From a checkpoint of a small mixture-of-experts model trained on Wikipedia: 8 picks a token.
Below are experts of layer 7 (counted from 0) of a mixture-of-experts language model. Rows are named router (the router's row for the expert), gate (a neuron's input weights, with its number), up (a neuron's input weights, with its number) and show model dimensions 0-255. Each number is 128 + 24 x the weight over its row's rms, rounded and kept within 0 to 255. Numbers have three digits each.
Before each expert's rows: a language model's description of what the expert responds to. This comes from a sample of Wikipedia text that the model never trained on.

# expert 13
Abstract nouns after a, the or his, usually followed by of, to or with, such as agreement, tension, relationship, evidence.
router:132153112131099164165139116117114119137154159059105110116117166112132097119142094099115086127148101130101116155107118115106104087122076185144127140130139157114140131129100118124178161118118157151109139151128137135142106122129136121178113111152126109134137151132113088120116159156132099155121174127143086147150124135130165102175123148109134106120174180079128124129122144128143100150091088119091140124133150159146177158180137131118131134123169088138166114102108167086134141105158135140132096149124127116156144104111152172147160136167100125110153122137086131120111110120097152165131106110176108130124084159146096157106118124128140122127146122157153130178146169095149143090123181099124134134124156135116172121139109116189120154137135121145122096095135151144130144126106094
gate1:128109130127169121144154112118125103113046152160091164118117159144162137117126135127164109122133124128142112077119134173081146138149114150100093126119149072160152132171149141104111096131173120129131098097097148131119121190123124114137096120151123108155113080132154101126113110123162110127130140115133107124167125112105130117156131136120081162169138109102108135128120142124174094139120127142110122155127148076139139172101159127163160134126117128132137127128117164135132119131140163212134165101124111134140136149156108157158103110160131137120109125110153098102167122109142158128134113103125102107105123105131150119104100094128160149061107117071151133150067110137127129093098150126114172149151150114131148142104113106085110167139127094146128171130128158138153151134125109
up1:118124125141130102117096174121111115158130154090133108130116113152104130101122128147084104155132128128152118148138112106136142144133129128152125148092147118120171121141099159123147052118109146160136098124122123150117112135174149100172115103133143156131137115094099112174131127115150154123139112136098090116106120129094155102104163156126169139127114160147151140152139140123101138154126098168119108104096087089129097121090138132183115106113145118128160128117104110128131142129144110088165146144133152133132115137117150145151191132120117194160147101113159070110151139165158117133140169103091103145107135117152145114102128106117146132136138139130139137143156118108134136117068183113120159119167162150156099123167137054113089130170126153130138141169116129129131058105120083

# expert 55
Newlines ending items in infoboxes, taxonomy boxes, roster and discography lists, plus indentation spaces and headers like Senior, Team.
router:165144082137144162128139141140137147126110169119133150135140116109166137077129140084127102143151115108135111155109178136092115116135117165111137140138134109145098095119129145152159193106118158145108114158107122125146129097132142123172115113107127097106113087081139105147154145141131131130100149103088103133121150115113139126146097112138163109128143144110146131126137148117137103124154079108113080098122155154090139089110091149106091131099125162066133136101147188053117165138163096171132100166115143112131133119135124122158152141104128165164135106153093125127136131126117078192133147123112111139115095168137129116154149130126119122073151130126142104157156111104155161103177138142135103138123120110157179085152166159138123151148148111137133138117114146128094112146116099
gate2:149087089153139136136149143106133165120147124131133141131106118137155100119123108127081130100142104157138122110127147139129128117137106131107136157168107073132115109148153156123146112122141056172115172121111110090129092113125149068142154152183178106116112131115053107173165171180110104116114168097111123109114161096151141116118139096106114121094108071109117122160126140143155114140145144114112135112105149175114133109168143129168152169124121132117084072137084165120108168131153126144139153146152106140145077146120115121144129134123133155147117131148161120144114132105102130155156129127129104087087117126157160163152145086119109134115145106096142161147127124130119170110133099156127097117133144094149169105121139116104129162173146129117124123132151157139098158129126134
up2:124143139142101157127127100136207142141132092137155110095135079096123127163141140094133136160116166143156140164118129106100144096125143092176113153130082119065139155083149116102133166102115162145120142167112152147097148087161123116097119082115109147128167144138149103165082103157104116095100105124133137113138147128172155136140103146165122152098109137146128147126131158136090113137140160123128132121178159122153103083086105185131137118131136134121111111121152146134143114112138124125111094154095153179094157124127126141142091125086152159103118098109157086151142135138130160131106135138145085129143157115140120136108097092131131119165154150129140133130122086130134110117107132180138114098121122112139155153165094114131147120116126098183122122135120142122114103072146090

# expert 5
Function words, line breaks and table pipes in election results, census demographics and district articles, such as the, of, census, constituency, Votes.
router:143135143138124136138150133147093143139119156096122116150114134167088140120105118123082126122164130133152118111140149117133110088125123191115154165112140119121111099067126144164154147140087157110128158123105145130135163122168130089185142099151110137092155090110094112143124155136146104112146148100106148122144095162166131128130122143148139112134144125162128160096094144103124105092105107114161138101137147155096143114107134132090126110132124118099141133105128165125119135117152123159163125124136157122187113142142099092155132082177112150159168132167132171130093161102126165169164150153107154110095117143168103097164129143116181137115137145164133086135157128095146134084144141123096160135074114181112135127160100129130144137138135113122120106102094116137114138091192130
gate3:130106117120176128164115123135157128119137175099109114105090156155160135104162128126080160124165143094157085136160157138108124137154095180138152133111147117134143131119088071138141120113116154137096152098143119124158118157141139148161121122112090137158102176131102119153150111100141195143127118113100127109144127092109093113133122129137148120147119123097145157085137177168153105070140091150127158100086159138130084109110127133122137118144136150170109114138117125143091137079116150131161146111147181113117113141144143094096140111138127118095176078117131112099114112113137152130113137106138144151137134100116126127185150126159151177160122148160107130127118136099196070104129162136084126116097116159129128128147141102118123129133135157093137126158118142101098125121127131
up3:123113159105107150124119110127083126101114105135113141139112108108126154139105143124145144152105144125130154096148097073143112119101167139131099135128125116174132137141145136166137154169158109178067108152147119113163148172140099157140121133125116110167141179094136117109104150133101124174111118160143115120164110143146119126111120118122081119084153113137117149142121133143069157140152111129126140141132133095170110155167112133100129125095134138126140128124153124104101073122114133145151124145139126103144165158105101161151100181107106118101118150125117103133120117119092119128109096135118080063154110131124131120135153094155147089106123127139090179126105176135089139152076139177096124133100150118144128139052144126184149107116153109135164134139116170104091128118108121

# expert 29
Time-zone labels, clock times, degree signs and climate-table numbers, such as UTC, GMT, CST, °, mph, ESPN broadcast times.
router:132121128158135148164144100152155150156100131125165105175108133106102120119110143078132146173185110084114127138076158123110120139104139145143135117153158098075160131140057164119130144124123131161117147109100138162148166170121081137140127113124147118119109125106151126140152118101159141139142160119081111144107143147107209127159137126135131095154169141124132125137147105129090089127089115113121140127094130204078159171143139118142132105146140079130119125115130148107108124145141121134128165146129122143171105149110129093138132133100122163141147124126123172136118090126140154140152101163125125132145088105166136145111136131091126163164143139128138103112151149099140163104158153124135112107167121092163173120132090149122112129149089096124147133119092132119101122088101129
gate0:140117180122157134127132108155171139123144130128123110086108103136130133126116178097100104112133114119098136171100100085134108119135152132117109127158197130122140095145145132126141125105102119155123140151115105146168159124113144120161109137120148157135117152133099108118130125144202123137144143115109092121108144151120183106119127137136110126118120143149141148080130084083088157118123148118116149123118100171122104124131142141133152139107163096122144144135153121124101094154121182108095152117173153119120133203120153114109158121115168173148127131134150138127121122147115110153125165089156182122134080137139124131111135168131094149159129146069110130141135107122149108115131143136154121081143128140113122065096097132167108113124156114101096100072082139162097153113088157
up0:150133125122158096086113126111120161160141167119106100101128147129125102114132101172086138118143128138143094104104141143123123148150118121143146133106088143071111166144142154156134128098189118107135119127090112121083135058094159110106102134166102131110124149120130122144131144181111127149088111101127136164129134123102088123147107087120150111137122141140107155129069127137166160141155153115137129122149135125091153107103112097136134131153132138101128136129133141137116136115136150121125086111085153145123114110180156108104156090134121127151126103116162122162148163097122164190087126160135139139177107170076144144104120107180161099131120116155108141127190130114151116125149137135090081119139129150092142162135139127120095111090135162149098153133127090125108130158082136

# expert 36
Common action verbs in narrative, especially phrasal and idiom heads such as set up, set fire, take, make, took, gave, moved.
router:117121094120161148164121141113153136149118136124151132134133204111167110129126126094133102151157080160150148111113166119117083104094118164131143157115125163096083116134130180136121161109152122155119106179096115105127119149107141126146108097151160090151125129124109121107151145139134112134128126088130116130155108093149149108161144126147130088118126128133174161104123141116117107137102116136090129137098130113133163159117106176147112133149119121123171122107134170095136143160150135093157092162145138112146125134128157097163150131115112160161128117110097129090112146114109104178113061138116102134126082178173137127114113118093115109105149113128134118153107144111134128095129160094142185078075101122126159120146162155198130126143110095131142140151100131164123128140150110
gate0:143150092097115144177150140124140121161116143110172108116118152113155107133104156108165137138153121163101119128148177137143128097106122134133140145166165135106086101160118101159135099117131141121107116141141110130120118087094164106131152112121139148137120126115136088088144133144146113134147103099147139081108128154133137097136094132095133144129123151100121143137109143134164114133123105178115096155167140105106117132146145145160119140131128118137119108151154097131136114131131126109122149125151099115103162134057145152141161144171175167153116096114107102112078095115130130136154111147123090128125122218104084159119119109117116132143139088158140074087120135149159125125106089116224127131143097126108142129143152117155162140138131181133155163127110094126132162077120146
up0:142142111134115095112170128119112164114195130110121118148098066159104165153113112132122124118086121115100143111121139142182123111127143126119121153123117147104099103116098147130146090142144151134116122083115160148121111116137100156147105122161112138138155073164123121143116126115160103151121097167117081125128105128146121165112189096120117120088117128125098140165113100122114151137136110121128182093170099130144158135115139131121150120115151133110084107121127111138131123161088102155152106108134141097167146123133080087104154125122116130111155087148119116109144099117132171159153125162155118109136159137132126135152137123143163161120144159145167107127182143102134147139077113116135101118139158203108132152170120078126143110089080125105132165101093148123094108152095141

# expert 43
Verb stems after to, he or which, often split before -ed, -s or -ing, e.g. strip, pier(ces), make, prevent, help.
router:107114141046171178176113058136153120120145158107123117134132175123163108116149108116166140197138106118127129148078170102106130118139107142121166163131173125127103106152106155145150170118119117188145133123096119121142157123135157102140076120133129152142128141135136119118112149122086114153117171097104134120160086154135153132147096111142125091157143151130144157093114155151154104123088091099087132129153136136108150147140105132084108144151130130120136112137142169117128100083125098150142126189114125146143096127126132108141135113072110097137132135149119142115113113104147118142169091127132091146153075170157119110121139133123140127146160111114125134141116164122157108085150123141126158148134135126139170114162159140150133122147111108133133098110136118148095166133133160
gate2:122136160093125164149080104152107134124103150134144122116130164146153086088184166136147103139153063117097135179135140161137125129159116081150137166130131169122124108094163094148091134127146128208119119128147105132107140129115130135138140124120114158117124124099108153154099180118124122153127149145114145154151110103162117135149158098127141111155151076133125144155059139144119146113113113110147121144095145143148120079107121129107152126137146142138146120159140140111151150138119119130132128126100153163148094131120088151123147115161067103138116099118151151113109132073119177114137143121100093160145117129121096096115125132127138103158104135147147155122119137137127101120075142136128169119089095148118136086147128122103146111094075138152112125095127123158173136102087179
up2:124143105123087102149123126115109116164089133129108122123140142145146149094141178105108124166160114116169148133124135159162151112134125135063127132130088138135137108102137176115123117132167147126157137110144146142153147096133128118084105173140136108147110130151120136115132147096167105145095131114090184085089126117137116176131123138112128150129157119138128134154117139073138088142160154143106090109140114165130160100130136113084117107099087114139154190120087118097088117129123123140169131125115134121164115156098106189119111116174102145118146134121139102125143106095150161133144113116107151185106123141138081120135102148157133120090146118142110156109153103137148127119160125089109111145108109119125125147115076156067148136150148169171130120089113135162125140146070129

# expert 31
Words about holding office in political and career biographies: appointed, elected, President, Secretary, and the of, to, as after served or promoted.
router:115101156139164138120160088127081141140100154120112124126111157150101142119139123126088137110159118122149125174103165134130108077149108141127097165132188101110135093108112113132164114098115167146141144157120123150092150144115092106122101104122168153120102128155092122141133142154127128124180129106113111111180145131126109124141134144111162102111201101103117167148128141097112119119119148109147124138119115176109147164120121144112103112102128122132150121109150152070126120089138085158165111115159127124176166124120112121142107145134135161142154140133121118118100115116088124153136141133116115098153161143169096152146116145108190117136142151154143078127103180080140127085131127103118138148124161161143202127159126149130156154152178131104154110134118096134155135112169136
gate2:111075127169138170087152107139123105124160137164092147169106166120136123118174086151147111149128136098148145149095151170130165086141120135092113127122135119160139115125149119119139122156106119167133158192149110121113161132100090088098106120141122128121087093082097136110135148134138125121144104144170118113166152106143091182155133122062139132143135105114139105141143143184129098120154095137122159126073169202126121111137167139096082132084112137142131130108137121160110115134115148127141132147094131126118126090140115112156138126117106125090131113135107109116084124112115143155108151133150143124151145116143138093136124117122168118175131147139097132133148148167091133119126120150124129111121118130146162153097095123109162084126112091090095090128163108141096158139142145
up2:125138122115119109102126178094125131120149101102163129153110133145165108146129117119144148123127160138165147154109166126168159123121118108118132134103127150121151184114131098120129123134150079183138162149129111137149141108118097148132105151151110123165094079126123116137114166166125133117138136161089138122131121100114078169129104132094122179098150094144102157150125090135133160135152109163109126128109139133140111125126122153085064089096178100132165115116132127141153151127149108112145139142136087135180149147145137175112129147149107125136140120130128106135111176135133152119090102151110164098163116127098126115161139129172118141084118088123088160143114164121092123129115060159114070106132147146131110152106125093115125143085099125164111130125123098112134159109068162

# expert 49
Prepositions and quantifiers before spans, amounts or groups, such as for years, over a century, more than, those, among, many.
router:136098123108153165097116089178141131179160153077132087141131140122148104134161136085103072142140087145085112160128137133084082112117126143121156154145162142129135101130108112165127163140142141133132125150107154131151155157137150137169098125153137118118159119158143063139135156170108106145119118133086094122122105169140093104127079156119116073122170137111132130148115139099148106104144142147123118112090144150121169123156176098139153106118100092123147123109146141106121135097119159106156125123137127133136125133091129098140102149143119147146136155174125160099132110143073128123149126132169084167141103139141120133138134149113119153124181149114146149159118126096164173102136156157118107147130122141153135085115168090145126181106119080116150097153125126123122151123130112
gate0:098131158107108163134094127153107115096139128107107149158145141114136094119130116148130137109124148167143079147121143112093106130171153125125158124122149149091129103153063143157119106170107156157121128126101107158172073102129114132116165100087167158104161107131121117129160157126168129109121093153143132134108148106146103124125117147098101086123077173164100151106138119113088135128159119107111141128107104164117113116140120135131139119104099137090092107125115122138133158108135122166172181135137125126171113104114134124166104120101114135141159119119105142105141082106105112149153157141163091120092103137115077137123121108151182141194134154152139137110138136095135162101156137153121125194137142118106136106097171140152100131105111135142150172091152119137146104130117164
up0:162117180154097113184174132129086136143163132134132084153111098150148151142082140129124165159147093134114114110123156152107147119096121124166145113109118101125132134106140119088086163112116116083128137091134170099097130111119127095075090088145112139118101123175143106109087121086127137112138151135151136107112089160117116148132137116144175157154137128151083149139132137114124120134099106098124119112176119155130118113096136139138100096123142178092112130083113191111148151139111119131111138091073171158162102086156168142150136101134116151111130179167138117136146153163166111142143127111129154122129131114117134124146118193119114148102125109105142135131148097099106150132146142165132155116089132130158132114126146116080144105105138124110107126097097141145139149130152148